config = dict(
    n_experts=96,
    d_expert=64,
    balance_loss=0.00225,
    init_std_router=0.0209,
    norm_eps=1e-05,
    learning_rate=0.000829,
    beta1=0.95,
    warmup_steps=273,
    max_seq_len=384,
)
Below are experts of layer 4 (counted from 0) of a mixture-of-experts language model. Rows are named router (the router's row for the expert) and show model dimensions 0-127. Each number is 128 + 24 x the weight over its row's rms, rounded and kept within 0 to 255. Numbers have three digits each.
After each expert's rows: "raises" lists some tokens whose logits its average output raises strongly, later layers aside; "gets" lists some tokens that make up at least twice as much of what it gets as of all text. This comes from a sample of Wikipedia text that the model never trained on. Tokens count by the router's weight.

# expert 53
router:102100153173112139147130135167099066143099098141089105079119143089144144130153117138142144114075103129128084118126121116136141132117058148086158179088140145140127151116162098090126151164106124144134110122145134107123124178117111099118114117092161138119145126112142105128114152124152188090178123091128098128115138117159093132168096114086117140104159123111134123089138130121099154118153
raises: " to", " on", " ", " in", " that", " at"
gets: " |", ":", ",", ";", "born", " –"

# expert 87
router:096085134110160112129137134143109135169149182106153138126114097115130102147145159158098156155115112118134105124111111125115124090140119147124089101125122106157119143143128152072158113043119161172124162108115140121126150135097149133158134104137137109162142145133134188167130147098151132148153156086124127144155142116158113146121152123113157121157140112111138167156108174095125118099141
raises: " |", " |\n", " (", " |\n\n", " also"
gets: " ", " MF", " DF", "200", "3", " FW"

# expert 66
router:158157155125164138173155109109145100167150150081112150145120139161136115142077132120101162142112113098109158089099095156158084110129108145120088151095112151149134105127167150043152112099148104083117148120112137144095126161132102132121161099125135089143127133141120126127118106106105132134114123124163129123092142130137141140153141095109156138130132109154126130158142123115124136084135
raises: ",", " was", " (", " over", " is"
gets: "\"", ")", " film", "\",", " album", " music"

# expert 58
router:124133182149122147069120108139122138128127128119143127106134143158169098149169161165122180163106161113102129135106113096146146106112132109127080164148129109118174098098085119095127114169158145101191140086126115138117163125110141140158086155153104116121141140130091126164169182152155164110145154090081097112150143148118114155131119107162141142094109110119165090122117136178110139103118
raises: "sc", "sp", " Year", "22", "ade"
gets: " New", " |", " and", " M", "om", "6"

# expert 8
router:126083136108149129158153124147112112165100155116149161083146145159136099103115125135094152091115112124142149109117115161122113091141086127119132128131106088110144154091162136130120116109083087116100125149138123117129112126087149111088133147145141148191111097137095102135109141089116104130156146090123126123151143151159107141116112117105138111151126108148131141099113110102132126081128
raises: " Coast", " Mount", " Pal"
gets: " ", " |", "201", "202", "200", "1"

# expert 56
router:145139167130148139156123145088128120142134113107109141148143101122105132147143158148122167114134128143129111164130175087121110104138116150140116175148119112113137176142114112100113140132131092098136146136123167142089111178114141100121117130146135110091156130150110176141161131116145112145102117111130154125138126150155114121110146122091093156146133109159136203102098140159102119099143
raises: "0", "al", "8", "-"
gets: " ", "201", "200", "199", "202", "198"

# expert 24
router:117148125119083124118099133121134142124113055084135123125138132155150113149154112141086104152128116179129156167141100112108142094143153097161144128120146102156152120115136146161132111115153128177147162162130127083099095086122140143151158159143110143104132087160149149156131125118183145139132127157161123137118109128098152101101137117176067141139113132145135105164139071172147132143123
raises: " T", ",", " t", "d", " l", " G"
gets: "h", "/", "H", ";", "g", "ah"

# expert 36
router:162130139141087103163132141174136102136149139124125091154085095128086145095150107142153151116128116119158152166152137150147126128146142133135118101131119127121148135129142113151147077137116143183089155082112119176100126108093131136135129092136102120102124126131169166089128132111097150117107141124143142132129053126116173144149142162132161140155098091116103109082101154122146109123128
raises: ",", "ber", " in", " with", " of", " at"
gets: "ro", "p", "in", "o", "n", "an"

# expert 20
router:129114123136120107121125170120129124159151109149125155138077105149143125154118106132156123062107139174148107151100124180106150148143152145130087134143142136144122159087125132145155073127121159144152145147113152100080118140129110129127134121133110125109140110147126136154133146107096133099132131112160101086150182133142095130140121153112112154149095134128151186126141159140135181108167
raises: " ", " September", " them", " June", " January", " \""
gets: "|", "en", ")", " |", "th", "4"

# expert 57
router:139076102153140108161138140147106130201138129115105152102150096098130195141127130125162137088107130105152148112128133156121091123125120111153127116171112161144125148129112089161120122148115108120104171122074163106170128101105142130121119067157133114101129136123095163112113152114127116110164090119111146113132108104126149159124160159144138141102141132094125142148109134147099168104152
raises: " of", " the", " or", " and"
gets: " of", "\n", " Country", ",", "-", " as"

# expert 67
router:122085142154183123128122136132127151185190090098131140148104125096133167161125112147150149131143138127150146140106105125113141100130149141128117156142117143153135106120151124137124082065122153108103156129111129145126138149148127116104143134148118160175149162125127149164134130148121118118124180115158123146195170153186114100137174145096132137151149134110151164138157141136092126100129
raises: "-", " including", " held", " |", " ("
gets: "\n", "7", "6", "3", "5", "4"

# expert 1
router:146170101083125136145121157116134103123125104133145116095114145116086132128109119142139117174182128117113143147152125104134112130136145147152129104107095164142117094143094130145135114135121135158103079149129126155113123134129158144154128135143089145132135092135143142134116102114108094196154127131102132187151131123167151164115125144133082167155137164161157108112159109156117177142126
raises: " also", " then", " lost", " subsequently", " the"
gets: " a", " is", " can", " are", " in", " has"

# expert 78
router:112139083118123094111139131151098152136118097105110155095102098136130108110129113121140059149156149126145131157143163150118158110151126105131161130180152143118151091177148114158105125105145140105140140159141131122110104095134131150126127152105146121097130132122159134086154119116095103153112129112167128094071120129120166154103143133129090083078146134111166087160077098175128120114106
raises: " V", " and", " (", " L", " T", " C"
gets: ".", "-", ".,", "s", "enny", " John"

# expert 9
router:133066150127160083109123108119178133145167104121138159106150131187100130128168092146150188073145102190121136088119073128119113104121131140123136121139126135099128156139133125143136133066117153060103133076131124135132158124098168101109131096146110146119092116144084146128119145146131098170138150117116164130177162142136097124145159102141165145134152100140152160066148148113126137112132
raises: "'s", " appearances", "/s"
gets: " |", " that", " which", "\"", " by", "6"

# expert 73
router:122114131163152101136130166141110137136125132149165123119160105094124104118169127161161152178108149106106086073106118144121083143133074098115134141115116124105098142147130132111150125131112135117149165101113156142146165180123124078094112121121139141128122154123127159113130129160119144120152125123099163128137121124164126138145148121123162146093092138157117138161103144130121121086155
raises: " the", " a", " an", " area"
gets: " of", " in", " was", " to", " on", " from"

# expert 59
router:109103116135146137133133139131168090087093114154119141126121143099164121127115147138114120099112156110119115144120167109121151140126115147121161168123156134128138161079147122126109146142062133118154087141148142096143108188114126093136085136116137111126094097105104103107160142104176157070152104121086129120119144142120139145177113136096115132146125127112111117151133097160124159138119
raises: " ", " and", " R"
gets: ":", " |", "|", "-", " of", "="

# expert 23
router:143151115094127133145136107158138113153116116144105142104121111152147121136120105164149124147101089131126142085121153133123129153139117140124119150142145121131133105066115155137134103082142118130123167136105119119125102128133123141153097123115113125125180137132095108110136191083103169082156130145161098131113124109113107175148168135172139108124125136134137133107132125156128104107153
raises: " in", " ", " of", " cl", " g", " f"
gets: ".", "ing", "ment", " time", "ia", "ion"

# expert 92
router:093147123139131106126150117159105130136126090151143168106084149161146136145137121114159118128142127105120136109081167098109104101132161101131107122178149151111081133101099154177181087106169168121111147156140120129138174146167162154144108097140128186113111107109138125115105116116124072156118166113109141154159127156133131150128147092121140159172104102131073140116090133146114112108072
raises: "ling", "age", "lo", "le", "a", "."
gets: "'s", "e", " s", " S", "1", "0"

# expert 3
router:110146146140110135107104124106103152169105130172135132177121177162103140170115179122149119148123110081099092102124135113096130120147133124099112136141090123151079092111169168113135079149130120118095128159156122158154159177125135111113133110114167157130126098149176119172097142170107114136143136092144128119120153156146146093127121114123073162121149136116147152135111165107111117117145
raises: " (", ",", ".", " of", " in", "-S"
gets: "'s", "–", "ers", " their", " War", " its"

# expert 39
router:077125144151124167124087137112119141117130154159138121119164121088167101161131140151122133134104106105122080087158173088121113097136149156097125146126137140126113155112136113151132113126119105124120077110145102162160119161108076137143106087104122157148116149115126127136156112126103113101139139096148160149110128128129130130141118133154127151103129126111101121150089136156153120142136
raises: " ", " |", " |\n", " of"
gets: " of", "-", " on", " than", " over", "ed"

# expert 54
router:133120145143085131124157140118142129125170121184156129146141126146119147112119073087109152123098106174156154079136092097134127123118151146122123117182146091163127128114183166104155107129134126178133112145120101133112131133123138137118110103132120164162125119131116144122106132168081111179133149098094101137108143115133133123137133173091140128155107112124136129090143143113123095143127
raises: "'s", ",", "/", " (", " and", "."
gets: "0", " ", "and", ")", "\"", "ost"

# expert 69
router:111121096084110102088158178146090149130125097152162126135113157135120091153147109111120086136166097148143144117110125116108138136121178112121147113127129094120119111136135141159127104106155165137170162089149131107121139135134112161100182122110103148097150132149164161149113096146121119112095157169146096086117114122144121096132140121155143126089110108116129073130113140164120111152102
raises: " to", ":", " p", " (", ".", " in"
gets: "ic", "t", "0", ")", " York", "s"

# expert 40
router:141135093125132144121142101090129117146103160114133128166162138134158123123099128125099125135152113128115185129097132190109139133128151172160104113149109113119142128121134127123130100144139145108166088187126146137107062140137099116141101122117120164167158098157149094103116096152160133158108117173156127125094126150150156116105154130161121113140127158133113094126103106147111120146168
raises: "off", "art", "is", "or", " (", "("
gets: " ", " (", "–", " back", "ist", "umb"

# expert 18
router:086130129147092096129148126106145144111162142135157141125112107173162085159147123170130124118116095162090089106124125137121132083118110142109103149143108071169126151166160164134161119126126133141063130157100088120120143142100127132138151141116137169173124129147129110182134127101152130153115133122147113111157160135150146134101140161103141146130120094129149139087104121116076083133148
raises: "|", "]}", ")\"", "\"", "Source", ")===\n\n"
gets: " |\n", "201", "199", " km", " —", " LINEAR"

# expert 2
router:126097170139164095112146107134176128127098093132171090112134134107138121120161124158166111159172120100114146104152092107131107122140117113136086121130105061075138120097095090094151098095098108094169102096145165141121138178122148117165129142139101121121162104176174102159146127102179119141120136109148110164161169118137148082121111133166134160151133136125143162132174117136162092081161
raises: "Born", " ", " ("
gets: " ", " |", "|", "–", ";", "0"

# expert 86
router:128082120152145153114108122120116098138144127125146159127173104106133147161096106127112123165132135159109153104151090125145117133142149154138110134117112096096115138117147137135121132122171117104137125116152133102111160212161123139152143109117160174156151171161101148167133115168125110138114152081093104109155169157118113116083168132093122127104149120110150139108136148154091144132163
raises: "In", "The", "A", "=", "==", "D"
gets: ".\n\n", "\n\n", "\n", " |\n\n", ")\n\n", "."

# expert 12
router:156144097124165122109084092124081157162124133085111139137157123113141119130130130142144153157102133127122146097150140168117125132120112127136108139123132137158141121096133158142098151109151113156121145133139079103147152111125135094130131119091118092146123165142124126141130133101144168128128120160122124122093092132122142125116160108137132101119126114133113126164123133166170099131160
raises: ",", "–", "th", " |", ".", ".\n\n"
gets: "it", "ed", "ing", "et", "en", "ine"

# expert 71
router:104139157128168169141124141070124079141138140108136113095132145142115126184169153109149172136124111139168134107115144058143099133135133137131156114140123157127086083094174155098147143105147119158115104183094173130091110176116132103123097130142119172164128131112117135115128123111149119147148130131145105157144128103153128148105135114119102173111110094113146154133188126070101128153136
raises: " ", " a", " all"
gets: " In", "In", " in", ",", " A", "A"

# expert 33
router:114095135171145126138099129114103137170094134180103147147185133144112163116105161141134122142117093131121138082124130102128083090142121107136117089151137132151100129116127174150104100131132142132117119130120159145141149189123132087151148096101128127107118142118120157148140110119087124118190151100113177160120200132165170144101150116108112116084154146119108151123144136126119111143140
raises: " ", " the", " their", " a", " its", " one"
gets: " for", " |", " to", " on", " as", " after"

# expert 95
router:095135136116099145136206121178166107106114122128113166136090112123124106109171122079137085127149127107146136136121103167129141145119141094100107139160130112093153121161118112110109084105170133130153155118144111138120096107138167128113133131180136079074152099162115091105135156164116102107086148170140100120139110120116153103130166068139109139103143128124096119142104114096147138138091
raises: "ed", "rant", "as", "mer", "ube", "art"
gets: "l", "an", ".", "w", "a", "u"

# expert 49
router:141071119122126104128136141114146104103148124146127138109115098186095106139144148161144147145109152151107114143171134140108108116143118128083091114124102112143112138121111090096158128118121105123085154149064142144116114168102086119139130174142117137142122101163097133157155108115162088131147113090157131128157171133146125131135168142121146145127093121166135145127152116134132137092082
raises: "-", "|", "===", "Note", "====", "Source"
gets: " |\n", ".\n\n", " |\n\n", " ", "==\n\n", "\n\n"

# expert 48
router:134175105078136122085136147120108167088130104136136134120119198095113119146167139081113123159154105114101165159120168121148109133131120144168135133072137128136121075143121148118112104107124132145146110155088116094141078170170111106144126146124122109135153116157138149081103177159105114141110112193110098129136117192110166149127086121140125126132117180159127093093103119137148109150105
raises: "ass", "au", "ach", "-S"
gets: ",", " in", "ass", "ess", "ow", "per"

# expert 50
router:158079145125127093122163138105127138138109094106133176126126086149130149179142104170119154140136106166120119130125131141098141113138161098111110109143095118168106153128136139112161093122121154112104124125110145121131141143130114124098114155103133172146151141133141125198144079118171143169145094135108090106112172144128092162138090134124150136145093134110126123098094129152110098114113
raises: ".", "0", ",", ".\n\n"
gets: ".", " |", "200", "7", "9", "5"

# expert 75
router:149091151126125148120131130092144121113141124152122161109163141145144127145130090111133112091106164097136107161159122113109106083102112139135106138146102172139146139086114089086157155159090110142142148129130140110152112132136123130135120143145150087117138128117090124177142150156125134119153144103142140107128121131143130103175103133126086127128104141088125114110117142152151161108143
raises: "-", "–", " "
gets: "\n", " |\n", ")\n", " ", " (", "′"

# expert 80
router:127129123155127138161125133166141166110105102111144129129092101146086109137160158143137091138156158128141135138109115094140155176172120108063156144169113110094122100194148108165167141121065140159100125150132107094133130136115179141097124126093120157098114144140161143131121126160106122141102131128115101093102112108094153113135141141132122138176133108132150121109101142128154141109114
raises: ".", ",", " and", "ut", "p", " S"
gets: " ", " K", "r", "K", " B", " V"

# expert 94
router:127125115103155129123158121143147132117125069137142150111106101159134153165090192151141106165118116077145098125090161126104132119161074150076133153168119137110137120154154116164129075122144125125159130145178147106158112143103114146111151110120131139105147107155175145100181118102109101146109142113136116118130118153096150097104133134133119171120121134108091124150149092117122093120126
raises: "–", " him", " (", " ", " D", "-"
gets: " |", " from", ";", " |\n", " to", " W"